Weights of a small mixture-of-experts language model, trained from scratch on English Wikipedia.
Size: 14 layers, vocabulary 16384, 27.2M parameters.
Below are experts of layer 7 (counted from 0) of a mixture-of-experts language model. Rows are named router (the router's row for the expert) and show model dimensions 0-191. Each number is 128 + 32 x the weight over its row's rms, rounded and kept within 0 to 255. Numbers have three digits each.
After each expert's rows: "mostly gets" lists some tokens that are sent to it at least half of the time. This comes from a sample of Wikipedia text that the model never trained on.

# expert 47
router:087171094173084116138158117093162128099125101131171142127139102135114154050124108085102168114168137117153189145156128113111177135143090122126089123145145079108123084055074130180062087128151119113100099123138160077154148193096154152133089167154083163119081134180079060165138148164149123147095062162118115105125111150136099158108164149143137088159205109084118106190112152182089146130107100152158174138120084134120137142110166074115135103114151119129115077150088107125156163087102115142133172169085171153147093127124147200141179061141130192133081122075156135099132111165134080170
mostly gets: "unk", "atch", "ack", "arn", "old", "ood"

# expert 30
router:097168110140123118126121075086138153152093110140171141116164113157138108142184145122136096152169198107096122107159085089116142111113182168104109108110123133129103142156145171122124154151082122152133147172067124128069201095138085161106168122149122160086168136120168116125103123062075105134129196106109104091109085122097092183123123141087161096170116126165171109192120105137143186157159081098143083146094162148137164072047063130163137136178187124152111120134133172137107116163105087105186120035159121078139103124125168111103157199161157163113100104100116137154179149075109109120
mostly gets: "ani", "ya", "aki", "ić", "uri", "ja"

# expert 44
router:111155150136052083160142132122156105106093114096134146139171156070101085125119076126105129141138087026174130148142120127119169133131119136141069139150071130147119106153087161079110115173138148141208106148068150075207137163146116134134164141056178158122145166157125161153093112145141147139094104119093169086180111204140083155100119149153137086109133085117123133150073103096115107134161179157143124117200125072171153166135134144130101120098125106148141091147159099187129142104168121066120123211092103100117149162143137122112128088188099076157119183110116100108151123089089168144
mostly gets: " −", ".S", " %", ".C", " ±%", "/A"

# expert 14
router:124153192119118176136146093143150161135173120110148145125158108093143092129104107104126134084099086169094104084036140085124153072100113142103124102070126137150130162123099134122119138117079094163115149138106111124016197118158089162126104156133154147114151204138137142143083127174123197169157180202093123135107099112133090164160117156075131068180152108134181153128161134101072139140076153123136069180089156133127114117121146151079096162152132107143134136133116183156159153150111121114051068143140105116193172151147178087129123091149130099118076164161112164130113144081122112097
mostly gets: " Street", " County", "burg", " Records", " Racing", " Stadium"

# expert 22
router:093137107136100139097120137109109159125165118152053109090160154123091155204111145155082113139129235145116102127164123171168186129182145144155121106177122152077143144141164125131093104171130094168099141141172142087160126180103158128209141144055130116132108129200098115130160134120093117153169128145122084119194181121224167142118068166081101108106062162100110161087107109122156148137098112104105151113103131124114141097133104149200135193129167100141106114143077074129108101178125119150118123150092136134132130120122133120125139140106085209102149080172101155121113116091059125149
mostly gets: "|", "==", "===", "====", " including", " ;"

# expert 33
router:135152173171150071101125073096156118136083086114136104114131122142116135190152064152139176125091150149129188092101079161108137124123202115050091133117090140149174193156143146123120138123174102170117106201146125093130147125099172135132097156145169082088172083158142132114088099109132113121137107119107129165100141171084104133108124146117101111120165149156101138157034078146160081113091136086087111138112139135148144138101125145097168133133063146149139129139099116135128105184101141217160089187136121146119183101115075163051115150172168142068188174143179103098095113099149111135
mostly gets: " his", "'s", " the", " their", " her", " its"

# expert 10
router:104107163143153173171207104116100118085093122130087119085130115105151105152136125125143140095090089131100174158153188138117179089072186096151113201143133094103142108163177116148146178160094136156173103091125140138102128106173127123102128191151125086133101120113104158180152092090111116159078078099152079069112148164146123121065140158108108167158093104114130126189149158096123083143155150133138136145158082190088171129115189165128129087160109101153105064139161139166130111141120144148140172114174085067140088164166119115068123137143076086086108178125129123116153202087081176159
mostly gets: "°", "′", " km", " million", "″W", "–"

# expert 38
router:089140077156119203171098122041121119186147113066084139160083135201156120131126124155101094188167119163131119154145117118136134089067096110130170134137083141138036133173104126113143124053165150103148148098161036160134129118076130127051105149120138094101114128136066113132165116110142182102129110110108109111164109102149183154112103127105168151173111160140140140100137135111141174129164191165189109089153163097134160138143110088093166131135109142090143100103193089151097154129144163156124158126128114116118087160070139099158066091131201128114111104107134099175101167146125114150
mostly gets: " a", " an", " first", " two", " other", " one"

# expert 26
router:146169158114144168126092127129171168120145172067145136125131144057095133122111141109159141113060105158188168071152160105127152087095140100099075094115102164147093157174135125103080156149152114071089115081106083108099146123147147139157051078158148070123166115095120195117139148187136121140122104118106197153122129178092098116112125164119205093152101019181141144123122120117106148145076101110114121151115121104103163152109157106113110158118128145137102174110166099149160129172152142105095089142160098136101206167151125130203153150191077113100149148143163143087130087128099078150
mostly gets: " would", " El", " could", " did", " should", " returned"

# expert 17
router:120161110131202132137122115120134150132110129156162125119090173119211153154175161146124126117154176134113080046126145068103127159108131134096076041130106117148106153117148143128126138137107107119154128176083170174074139079167086155172234118129110162063156130109098136170155085135124118126110106121135136130108110122098115131119104114106139125141193138140150143135171070108172130118163113114171130171134155106197093096159136158141071093139108100107107190089134164115115124103067085114109144038179073114157130156096123128075160136178161137158100089130127161148164146094181169061
mostly gets: " –;", " Matt", " ✔", " Yes", " ±", " nucle"

# expert 1
router:099155089122124129112174098109156049095131069122154148119132151118150147125119148150148085136108146095089103036127129120112110174037176175119102080127121129145150140137192128101073162132081091141142122152055125166101177122144089192144126170110111116142114111163178160143092112129119096127141161142070138121110100198151074166112096145121153141177123142120120153103179119125156145143198078087149127193140113083148086104092100149132091083112164109129156198098129139098108147112085087159132109061129085096168090148093151110115136128179186171187109115119117131148139189081148138103
mostly gets: " they", " members", " President", " president", " director", " some"

# expert 32
router:130146074156141103137146106135136124102097088116182149096159115142161144100136171120136137104078153125142079104145075139110131156119175101159104049109119120163132147128157162142125112152045117142127116163131147126087164096075096138118124140106137139162152106140133126135154107108090105090132155163096190110126108118079090167104073122100143146164156185134189120074172109088143225143190154092140113175118085098185100100149107180121135036105138084106082132074146123123136097142116097084148161114132103147137119109093192137138200116163104138156100169159093228133178169106133148068
mostly gets: " \"", "\",", ").", "\".", ".\"", ".\n\n"

# expert 34
router:125122134131086168049045152155139180095064071177150150115105144114131153113130129121162132109097035088184141145134115108164083095154116117148145154142086152180130081126117145081163153082123170104147099119153140052135153071132121098146119149136125064205110140132155161151109125116112178125139124163098131087108148143128107136132105126127155114153075111029096156107124130133153132140156132173122047139128055158128117161176133149105115182104157103137138169163131152137113152107138117170140130171073174168115148122126115118152125110106060145143136098174185120098039139187126158108
mostly gets: " B", " P", " T", " S", " D", " G"

# expert 31
router:138084110156140121122111090170106087140140128084171158106132174142123119111142140120127153230160196149100164147181102124121096167172132122159137129167184129068109135152139097144153102139120099146108149106159177150137110114107165124078068104100139153173102094131149116057118145090113061134131126109141133176115120120096154138185107094136078138140114148077085144161095065129170136170116202066152099091107065178127072096104140112158148100111168124140158143089119068099096150105146171149131118176063164152124127116184096155158114146060159096147152122137167081149095108194145190131
mostly gets: "pe", "-in", "h", "pro", "pr", "gl"

# expert 45
router:096168118114096128093174129152167082099100188091064124097143082142104057146099155124176092111080081112104081101144122173056118092134158100174134156155145155137140110139135142094124160156149157149114119086078137133129132120198096102137125141127146087141163064137118124143218101096093117183108185106120200087148137173076140143099133083129096114121102129082136146160120110126139136158161135177130065149109094162106097131148122183053157061105155118145136138153141106152138111157116172158152164136192127089109146068194188097105098106125098159123102109125089133121151187071097151114
mostly gets: " \"", "′", " p", "°N", " w", " f"

# expert 7
router:100180145161171151116163111123169165075098168138180110115113165153226135142140162129172120122120123109147098087104099079115133136111138111091064065094074106119157170139140132159093156143062067110120160120052143109088173104121082146130183114128126177100146112125168154167150096118105139124132137157093131114063099157106088143095099118103129147138139147155154158153181064104167153125168105088176151190130115129174084103096138159118084113174153102169118163130111118149114139164082119108083130078159080111139128145095172107113154181219156140119118107154129158139200121089132123059
mostly gets: " had", " sent", " provide", " reached", " gave", " designed"

# expert 18
router:111163105153199165185153094135180160117143126170156112115091156100194156176139135131134131149131163107123086057121118074111121135119127128114084060103088117151139145133144141141120154157085098115163130178070148131074138097148084144149219120146104163066170115126133133168139077121119144143090118136118140135101088149092107150110105157124133101157176146133143142140158075098178152138170115112180130196107149106168119100145135124153083096121103104101119186114138155103106146130067116105113123043201066114162123172070150092075160165187171122155084101096100146159179131099150125061
mostly gets: "assy", " cultural", " glass", " products", " social", " verse"

# expert 5
router:132126183173172101136141107114123131099143141155154060119167189106145189130087102113127111177193140174151169160137157073125101037157142115126156148138107159193108125114133134180102109095115100112137133142124175073164108136175143093151079107129124143154120117132105123139115175111124192074103158109096133149143169086112059167080129151079129131118102123142108155121136134100098100145142074079144064064123196099141138105105129151096109095136113134145136144141161083144149034105119114144161121049112123101185160172043134097141131136070192133161096096128071131130150114122104157103
mostly gets: " was", " and", " is", " be", " also", " as"

# expert 15
router:124175107176068082100108110118149133091167136142119186086147159067191179067121152190192131099122169124174101147074110162167121108086165104102092152124129108107165116173123157127083102136130091180121121126156169112144138105109110144109133140107130135130110097171136131150199142091128169189131144080118148178089126147120102132137071086097147169118131159133121169167160110139117156142136114102197120150059120130124096096089127196100125116188068112155215120108052134137123103148111093074101181099119056096145101159117127125092118138090128127172085180111152152170133174111113136100
mostly gets: " became", " located", " born", " along", " built", " named"

# expert 21
router:169089103140129097105166126152127036143119114103118113186172082047103125153082125158120154095185071123063168089076179150128161118160115095127145146152082172143163135126089133151176137144108108147208122115088101106157149187069143147119161093148170136098101081170129158157063110105137177081081137092108167132122153140141190103089111147133150122114076110146165127120129144143158132098126098073186109130167116123129116102156166122137138168140120118110110144164138170137114132124093189116149150195085101104131165114148066130117127074109136134132157127104179043177132122123094137205
mostly gets: "R", "B", "D", "M", "G", "L"

# expert 27
router:137182188100127110097110102138117090144073126142079132095166098176079068155173134137145106117117199146150162128120037142157138103114148186144179104151135147126119129137091152107178142132104212191122116118106114110094110117113162151106130124178170105117133094134170146134096141080110079158116169125104045094092121132127150176121114148092166099153152129165167104194132120144107155116117126065104068119098164137160145151067108076144141149190208117177097096125123178175123102120135104103122141112146158106128157141066170074149146202103159167153167113113149146102141131090151093158
mostly gets: "š", "ka", "ko", "č", "za", "ić"

# expert 29
router:101164104140194144155138106120155149120117130163157119109090159102203153161139150132131124141144162138112079051115130072109126146105142124096084066109098116147131160122149143131117148150093090119168138175071146147072150081152080161146219117133100171065157136120116137175156096131105136134098128130118134126098093130096096142107100125111142129148178141136139152123167068095183142130173106104177124188123155104191097093139134150129064093132108089120115190098131159108110129122061094104118128036206075109164124172082145111077152149192169135155082096124106149148177130095158135060
mostly gets: " Chevrolet", "197", "\",", "193", "199", " Toyota"

# expert 19
router:075137125142142141144183083153180101096138114123168131140138151084190148144136104131142127128113138067103097083146106082123157146066145115119071102114118118111146156183157143131087138127079076160170147120090157127087131096122077154128180147132122122093185130140151130174143100105111154163135145159098126119089106152126101173116085117106115113137140169170125155077173082087212154138190083090142122188089139080194097091099109137126071082173126094144108173123106138104101160141119085126135126077155066087182121165108138140092161177218166135144124152102079166125147142094159197077
mostly gets: " control", " General", " wife", " Museum", " house", " President"

# expert 3
router:104152078113145133122136116118158095161082141138145105112160119110183101065141165141099208153129109123084128122119134133116143127160145057037162132147136148117158129112140172062119139108146144154102194135142166113116181125148147109118137135095139176158088122116181134130128139104089099108170188202108148119057100171096145162073109142095132130183129071139126170154155090100058155127185085109103109153104135129113122122165096113063108103148129105080165093133162055164090092083130088111150067118135114161118091164029160102094121142122180133157153124137127136149114213112118132120
mostly gets: " politician", " married", " producer", " professor", " footballer", " Zealand"

# expert 36
router:096175085146182137148141107103159146117100125161138123117093150103200160168146167132130130151149184137115087074122130062107147157099141109105069077104092118137134156144164155127123129140092098128156151161077134140073142076136068161133212153118114166072141138130148139160156107120096133146105134143115157130092091118108076152102106123090158123155153150145152169119178071100167139148185106105182136196129133090197103085127126148124087100163117094130111183106121160121114126134074076114128142047198065102167152150096146112099171166184163126145085114119097172154170131071164144063
mostly gets: "189", "198", "197", "196", "199", "195"

# expert 42
router:142109146097127114168158144171124103097134161143112116072126134160146113117162172115091086146104098108089115161109089128131135118106116112153126133071153193060160136115122138125088154137109115191148165149137183189206152119177168092080127189126111117132119116113067132176168072111104093110120078071114170103081114165128141155126107186101091107150118117146118120079146133109111086170055114084143077106175125130110213119110098095047119132086152114151103080112184136149112129121131142110158099110183136102186137134057143123160130102114090148144124207125166128091088174123065152156
mostly gets: "–", "–present", "″W", " century", "°", "-year"

# expert 46
router:146112156149104084106118152163175109154121070131102170137053080195028160065092130132149100101088155188069043090150104109172112094130151100159140147149090153097075101107152102120139129130122178113142100105087117133130098152108121088148154164092144176111197082107123169097055111119155121158120133157149127108163130072113128129141102117098132101131070147141169135134170183173163122145114106146132107131119088163126136139150171180169159153162178069120185152109173121173099101161112130125125179140149122109130167091124117117114156150065083093191190105145151153126097112130111119155
mostly gets: " d", " can", " n", " w", " l", "v"

# expert 39
router:121066097111139155106127125137154112097134077171065168114146098170142123119150154175088101091114196085121165112169054166146072100077114150119117119151092128082215119111182094122088169136144125159123119193143134096101152165152163122129139105161108098115140084149190105167151077100130124192160158177106149171158142103060165172107136169123122115131111142058110168143089152100147144116151155126108176140141084136101103152137114156133142137152129106161144123110076134094130112130109108066063078136115097144167144134163144140033130179142104152149073176088132148170153115067106085120
mostly gets: " The", " the", "The", "|", " •", "the"

# expert 41
router:097159116151172143169126130134141163111132110145165109113106188102216155153154130128132130117145152127106082041125133100104131172125157138096115056101110098150126154131136153121118131147091111134178135200083161146073141097156103162172238112141108152067149142106104121174149092135115136110126124119132130123105108138119116136134101140120138135148213133114160126119158077103187146129159105103181136178131161107174100103162145140135073084102107109100117199090130152101084127111073094099113119030213075100154109170095137086072151138150170135133079081130111157165171123123143139083
mostly gets: " –;", " ✔", "assy", "\";", "\")", "ulus"